Below are experts of layer 5 (counted from 0) of a mixture-of-experts language model. Rows are named router (the router's row for the expert), up (a neuron's input weights, with its number), down (a neuron's output weights, with its number) and show model dimensions 128-191. Each number is 50 + 10 x the weight over its row's rms, rounded and kept within 0 to 99.
After each expert's rows: "comes after" lists some tokens at least twice as common just before its tokens as in all text. This comes from a sample of Wikipedia text that the model never trained on. Tokens count by the router's weight.

# expert 54
router:54 61 51 53 35 38 44 62 39 48 39 62 32 55 48 48 45 47 46 52 41 51 54 55 51 20 52 50 61 40 38 42 43 57 49 50 63 53 62 52 53 44 52 55 47 58 42 38 47 48 53 59 48 51 38 41 57 37 36 33 71 50 34 46
up2:74 61 38 57 51 60 47 50 41 41 45 48 37 46 58 60 62 49 25 54 48 57 58 49 48 48 56 21 48 63 34 66 22 40 41 51 56 56 53 62 53 48 52 54 62 30 48 58 41 49 52 40 44 35 40 58 34 46 72 44 37 41 66 78
down2:55 40 47 46 54 65 46 57 35 75 54 49 49 43 61 33 61 48 58 42 51 39 46 70 55 54 37 58 46 61 63 70 57 61 34 52 61 57 50 58 39 51 48 65 57 44 59 60 39 75 61 44 59 59 61 60 47 66 52 65 53 43 56 59
up3:50 61 41 62 49 66 54 45 36 54 28 55 53 56 51 66 52 35 54 46 47 43 49 71 56 29 43 41 39 60 63 24 54 51 65 64 52 48 51 42 65 48 52 50 53 60 48 33 38 60 52 62 52 59 59 61 46 48 60 37 47 59 66 52
down3:60 62 50 51 59 38 51 38 46 78 64 54 51 41 28 50 62 60 54 53 43 37 58 51 51 51 47 59 74 39 52 70 58 77 50 41 52 60 52 64 50 43 56 45 40 52 41 54 50 26 55 48 61 51 63 43 52 63 57 51 52 56 54 68
up4:62 50 40 57 45 46 62 49 51 36 47 45 35 45 45 47 44 42 45 36 45 61 34 51 63 39 48 40 38 50 53 41 57 62 51 47 56 62 38 65 58 52 47 53 75 62 47 64 59 60 65 53 57 45 53 47 41 44 45 49 45 56 36 41
down4:42 58 46 51 36 43 32 45 28 49 38 52 41 49 59 26 54 45 45 41 53 51 55 70 70 44 45 46 51 49 44 48 66 54 45 57 58 54 44 69 75 38 52 46 45 41 52 50 34 38 62 49 46 42 56 35 44 55 53 60 35 55 43 30
comes after: " was", " were", " be", " is", " been", " are"

# expert 46
router:36 51 53 46 44 51 66 55 47 39 42 43 58 34 43 63 63 53 75 54 38 47 35 39 61 59 52 60 31 47 58 54 47 71 62 45 55 63 41 50 38 66 56 53 56 39 38 31 45 53 44 51 38 63 32 34 36 55 59 47 45 56 45 54
up2:44 35 27 41 34 51 63 60 47 69 52 48 55 53 41 41 73 49 56 71 44 65 55 40 57 33 47 54 50 50 61 41 52 59 52 49 46 46 45 58 73 53 55 60 58 44 59 53 29 42 56 40 59 68 52 49 43 60 55 48 42 39 44 55
down2:57 38 35 38 34 65 49 38 56 56 62 63 58 61 61 49 41 54 71 64 68 48 55 46 49 63 46 31 50 54 37 41 70 57 57 44 44 52 33 45 40 38 41 56 41 52 50 45 50 47 51 46 53 39 47 32 42 51 53 34 45 50 56 46
up3:48 38 58 46 59 69 40 52 32 62 38 54 53 32 44 45 57 52 52 64 53 47 56 62 49 61 53 40 59 55 46 29 46 52 56 59 51 60 52 45 50 54 32 29 45 66 57 58 50 44 46 43 70 37 68 59 50 40 31 60 50 41 52 63
down3:46 66 54 52 63 63 42 57 53 46 55 64 48 47 74 46 54 63 56 58 48 45 55 38 47 56 44 45 58 75 55 48 34 62 49 54 45 59 42 24 57 36 38 42 62 54 39 47 63 55 48 53 43 47 39 43 47 49 19 58 57 59 63 45
up4:57 52 54 53 40 46 38 60 40 49 32 59 46 46 50 54 61 61 45 32 52 41 42 59 65 51 56 40 34 52 29 44 50 66 54 44 45 48 57 56 43 66 52 74 71 50 47 45 48 48 61 54 60 45 47 48 43 56 47 54 50 49 54 46
down4:57 32 60 51 42 55 37 59 58 48 53 66 43 63 51 35 49 53 54 49 34 50 33 50 63 53 44 53 46 50 52 40 39 43 46 50 49 54 46 57 47 56 56 70 43 55 68 38 69 54 53 34 56 53 58 51 55 55 58 62 45 33 41 51
comes after: ".", " (", " \"", "|", "/", ";"

# expert 35
router:54 58 49 65 53 56 44 49 32 44 45 58 42 60 38 58 51 67 58 64 37 30 50 31 53 38 60 38 38 40 44 34 42 50 38 52 53 32 42 51 65 52 61 34 61 57 38 54 49 57 47 64 31 42 31 66 59 49 58 52 55 53 64 58
up0:49 68 58 57 52 39 63 53 47 54 54 55 36 38 33 46 42 48 47 61 37 45 52 46 39 51 58 71 41 37 48 61 58 48 52 38 54 73 48 41 50 45 39 50 44 47 50 53 50 36 83 44 48 44 36 50 35 56 69 44 61 50 44 61
down0:50 33 46 44 60 48 64 53 51 36 43 50 44 56 68 57 77 41 45 48 45 57 39 62 48 55 55 45 44 46 44 35 53 63 58 49 57 68 56 65 62 52 46 49 55 78 46 54 51 50 68 75 40 78 54 37 52 58 45 55 57 61 58 45
up1:61 45 60 55 29 38 42 65 49 41 51 50 31 54 55 56 56 58 55 34 63 49 57 61 47 55 42 68 57 33 55 32 56 46 53 58 53 50 37 38 47 46 51 49 50 51 43 43 60 44 41 48 37 55 42 45 55 55 57 53 64 51 60 39
down1:36 51 49 57 53 39 60 66 45 46 42 53 47 45 49 44 56 41 56 55 56 61 49 48 56 59 58 38 51 38 38 54 38 49 45 41 56 30 57 68 47 58 52 59 78 52 40 38 54 59 49 57 54 50 46 42 56 48 29 40 24 43 38 54
up2:32 44 64 47 62 54 43 49 47 55 51 48 51 41 70 61 39 41 42 55 53 48 53 56 51 55 61 53 40 59 39 44 46 52 45 50 52 38 44 50 58 61 59 49 51 56 37 40 63 38 47 38 70 56 53 59 52 52 37 57 74 42 58 37
down2:50 40 50 48 43 44 45 58 48 56 53 44 40 48 49 38 53 61 49 56 68 43 45 50 41 55 56 63 38 59 39 58 48 65 40 56 49 37 30 55 37 47 59 69 59 51 37 60 30 56 48 62 54 74 47 36 62 41 70 57 43 53 48 46
comes after: "-", " a", " the", " an", " The", "=="

# expert 37
router:46 45 45 53 48 45 56 62 54 46 53 53 52 38 46 61 42 39 55 63 66 47 41 38 44 63 44 46 48 70 47 52 47 52 62 55 61 63 39 64 67 47 44 45 41 29 32 55 52 48 29 61 52 58 38 51 46 37 50 73 42 53 45 51
up2:42 63 39 56 51 59 56 55 43 56 30 48 40 54 47 59 63 49 44 52 42 37 65 40 43 58 47 21 56 60 42 52 45 44 42 27 37 64 72 43 49 45 55 77 63 51 41 46 42 35 30 42 48 39 59 56 63 54 45 56 51 25 66 42
down2:46 40 34 63 49 54 56 36 39 47 55 44 48 53 52 43 48 36 36 49 53 57 45 60 48 48 32 37 71 44 61 49 43 46 58 37 63 46 48 35 28 54 55 54 49 39 43 54 48 59 55 43 50 69 49 42 25 45 39 40 43 46 52 40
up3:48 58 46 63 53 62 46 47 30 65 61 55 58 35 54 31 66 47 62 40 41 40 50 37 48 53 62 50 62 49 48 25 63 69 52 35 61 48 42 38 61 52 40 40 44 46 47 46 58 57 43 50 72 43 57 37 48 32 56 68 53 69 53 48
down3:61 45 63 46 61 53 68 46 58 33 54 49 66 43 41 52 50 45 43 31 44 42 47 40 48 57 59 38 44 58 43 53 55 58 59 48 54 52 58 53 63 49 52 42 41 57 54 46 67 47 68 53 74 57 57 43 50 34 40 49 45 58 60 51
up4:32 51 55 44 34 52 27 45 40 37 54 68 53 56 53 59 60 40 46 62 12 47 64 69 64 27 53 51 49 51 60 57 47 42 54 51 65 40 34 42 34 62 61 49 44 66 59 30 42 53 48 41 37 19 49 45 28 48 55 58 46 54 67 35
down4:45 62 54 48 51 47 37 54 57 48 59 44 88 40 46 43 45 66 56 58 58 41 35 51 39 39 48 39 49 64 47 43 61 54 57 57 35 56 62 57 60 51 39 40 60 48 38 58 36 48 45 60 71 45 60 58 50 56 55 46 46 53 51 49
comes after: "\n", "==", " (", " \"", " ==", "==="

# expert 52
router:33 58 58 56 38 38 55 44 39 48 55 60 50 60 34 51 58 68 45 51 55 45 49 37 62 35 58 33 40 54 39 60 41 44 66 48 44 57 42 38 56 46 69 45 58 35 55 34 45 32 62 54 56 52 36 69 46 54 55 61 52 47 65 46
up2:53 26 63 46 48 43 57 51 46 55 41 69 59 49 58 48 61 56 55 61 35 42 62 56 45 66 54 57 41 35 59 62 61 35 44 45 37 36 46 46 47 44 59 55 56 51 49 55 44 50 70 44 58 34 59 58 49 37 46 49 72 63 77 51
down2:40 62 61 63 47 57 49 55 54 60 38 48 61 53 42 49 54 37 45 55 50 49 60 68 48 49 49 43 56 45 54 46 63 47 61 50 62 38 56 47 47 34 51 42 63 72 47 41 31 29 47 60 49 27 57 55 55 58 65 50 41 50 42 47
up3:51 38 49 63 63 42 50 55 45 60 36 52 51 60 42 53 61 56 53 47 76 55 76 48 47 53 51 29 46 55 55 57 33 59 61 49 44 46 37 48 49 34 54 55 62 45 56 46 48 40 57 35 50 57 52 51 54 37 50 49 71 57 65 45
down3:62 61 46 33 43 55 69 53 46 38 55 55 60 64 50 58 47 56 65 55 60 53 51 53 39 46 61 54 58 51 61 39 38 45 53 53 48 46 59 50 59 46 54 54 54 52 38 47 41 49 29 80 44 38 47 47 46 58 42 33 57 54 47 47
up4:50 36 41 38 41 56 56 55 56 70 64 53 42 56 52 45 56 49 52 47 56 54 50 60 57 48 52 47 48 57 50 55 62 42 52 55 38 46 49 57 40 57 48 50 91 51 46 40 57 48 61 78 55 36 59 42 65 65 64 44 52 43 58 53
down4:45 59 60 46 49 59 56 65 38 52 62 58 58 53 46 25 49 27 52 52 51 68 37 53 62 29 54 32 67 39 55 31 41 52 68 66 46 67 55 29 63 58 48 44 45 49 48 44 56 31 52 42 56 42 42 33 66 46 52 47 59 70 50 45
comes after: "\n", ")", ".", "==", " =", " =="

# expert 69
router:40 46 54 54 56 55 56 34 51 49 54 33 54 42 52 66 40 40 52 60 47 26 22 39 45 49 40 44 27 63 31 65 33 44 36 49 40 64 26 49 37 68 55 43 46 25 59 49 61 61 51 58 34 43 38 54 42 49 53 58 44 39 65 58
up0:39 57 59 61 45 50 17 62 49 66 49 51 50 35 58 40 55 46 67 63 41 43 33 47 48 44 43 41 42 47 46 47 45 47 59 76 62 52 43 44 59 68 35 38 57 54 58 59 51 51 59 56 53 42 60 37 49 39 49 38 66 47 47 54
down0:64 46 29 39 53 69 51 66 43 51 39 52 54 65 51 60 55 50 34 53 34 53 63 51 62 57 73 58 48 64 52 46 46 59 44 38 56 44 62 53 46 22 44 52 45 43 44 52 68 58 33 52 31 73 61 55 51 56 37 47 57 48 55 47
up1:40 52 48 57 32 49 58 49 46 47 53 39 32 51 34 57 34 51 48 59 53 34 46 65 56 38 51 56 62 57 57 50 56 45 37 46 36 63 41 29 62 38 59 57 62 59 56 62 55 33 58 43 49 50 46 49 48 49 71 70 63 22 46 64
down1:48 46 56 46 37 56 56 60 38 50 50 50 58 37 55 43 44 57 51 55 43 36 53 65 70 39 74 60 59 46 58 32 62 61 61 56 36 63 57 48 49 62 40 47 42 55 60 43 58 55 58 60 50 56 45 63 47 34 58 48 57 46 50 58
up2:49 51 60 48 45 50 49 51 69 74 38 38 40 51 46 35 61 26 35 51 50 49 48 50 51 54 41 45 52 45 57 48 54 35 44 50 63 54 55 54 57 44 36 42 55 56 45 43 47 50 53 54 49 61 46 47 43 58 50 75 59 38 52 34
down2:47 47 55 40 51 51 36 51 47 51 44 61 43 50 45 54 58 71 63 58 65 33 38 47 59 46 42 55 36 49 31 34 23 49 50 62 64 39 43 47 34 59 64 51 34 56 55 43 63 49 52 34 56 46 59 33 45 65 35 60 55 60 47 39
comes after: " the", " a", ")", "===", ":", " A"

# expert 14
router:44 50 59 43 55 44 48 54 54 60 42 70 55 59 52 52 43 42 62 53 61 49 38 58 52 45 54 65 53 48 63 57 43 68 46 40 63 58 58 56 40 55 43 63 34 60 49 52 55 72 49 39 45 49 55 53 67 34 34 49 59 42 51 55
up2:51 51 31 63 44 48 51 63 42 48 41 57 23 65 46 57 37 40 47 41 41 65 58 57 58 54 52 43 59 50 52 43 46 51 38 42 42 54 40 49 48 50 33 59 45 55 58 54 51 48 52 62 65 40 50 54 54 45 43 43 52 63 35 38
down2:53 58 57 70 37 59 44 37 55 50 47 44 63 37 49 58 53 46 49 43 46 49 54 60 62 55 55 45 31 53 46 58 47 40 64 48 38 53 44 44 59 67 49 49 61 51 39 40 51 51 43 36 42 59 58 52 51 59 52 54 41 49 45 58
up3:49 64 56 51 57 62 49 52 56 57 47 37 67 66 59 27 47 58 37 44 51 60 52 45 39 60 43 50 60 50 65 51 52 49 61 42 69 58 42 58 40 46 57 46 74 55 36 47 30 58 38 42 45 58 52 63 51 49 52 59 49 60 43 62
down3:46 54 48 54 44 59 51 55 50 59 32 45 57 42 33 51 46 57 60 52 55 43 56 59 45 46 48 44 53 50 63 61 49 52 46 51 50 52 62 39 39 57 49 47 57 62 38 58 56 39 35 56 43 53 51 62 49 55 34 33 35 39 68 45
up4:52 37 62 53 63 64 55 47 48 66 52 46 58 48 59 68 67 54 37 43 52 66 49 48 51 55 38 55 46 56 27 51 37 36 57 64 22 47 48 53 20 57 37 61 54 49 34 46 40 56 62 47 59 48 70 64 48 64 50 44 48 53 37 54
down4:53 48 68 71 53 54 38 36 34 58 44 46 42 57 45 42 34 55 66 42 39 60 60 49 54 59 44 62 60 57 59 51 66 67 50 38 52 56 42 53 56 38 51 55 38 34 34 47 56 50 34 41 41 54 51 50 59 25 52 41 47 46 68 58
comes after: ",", " was", " is", " However", " were", " are"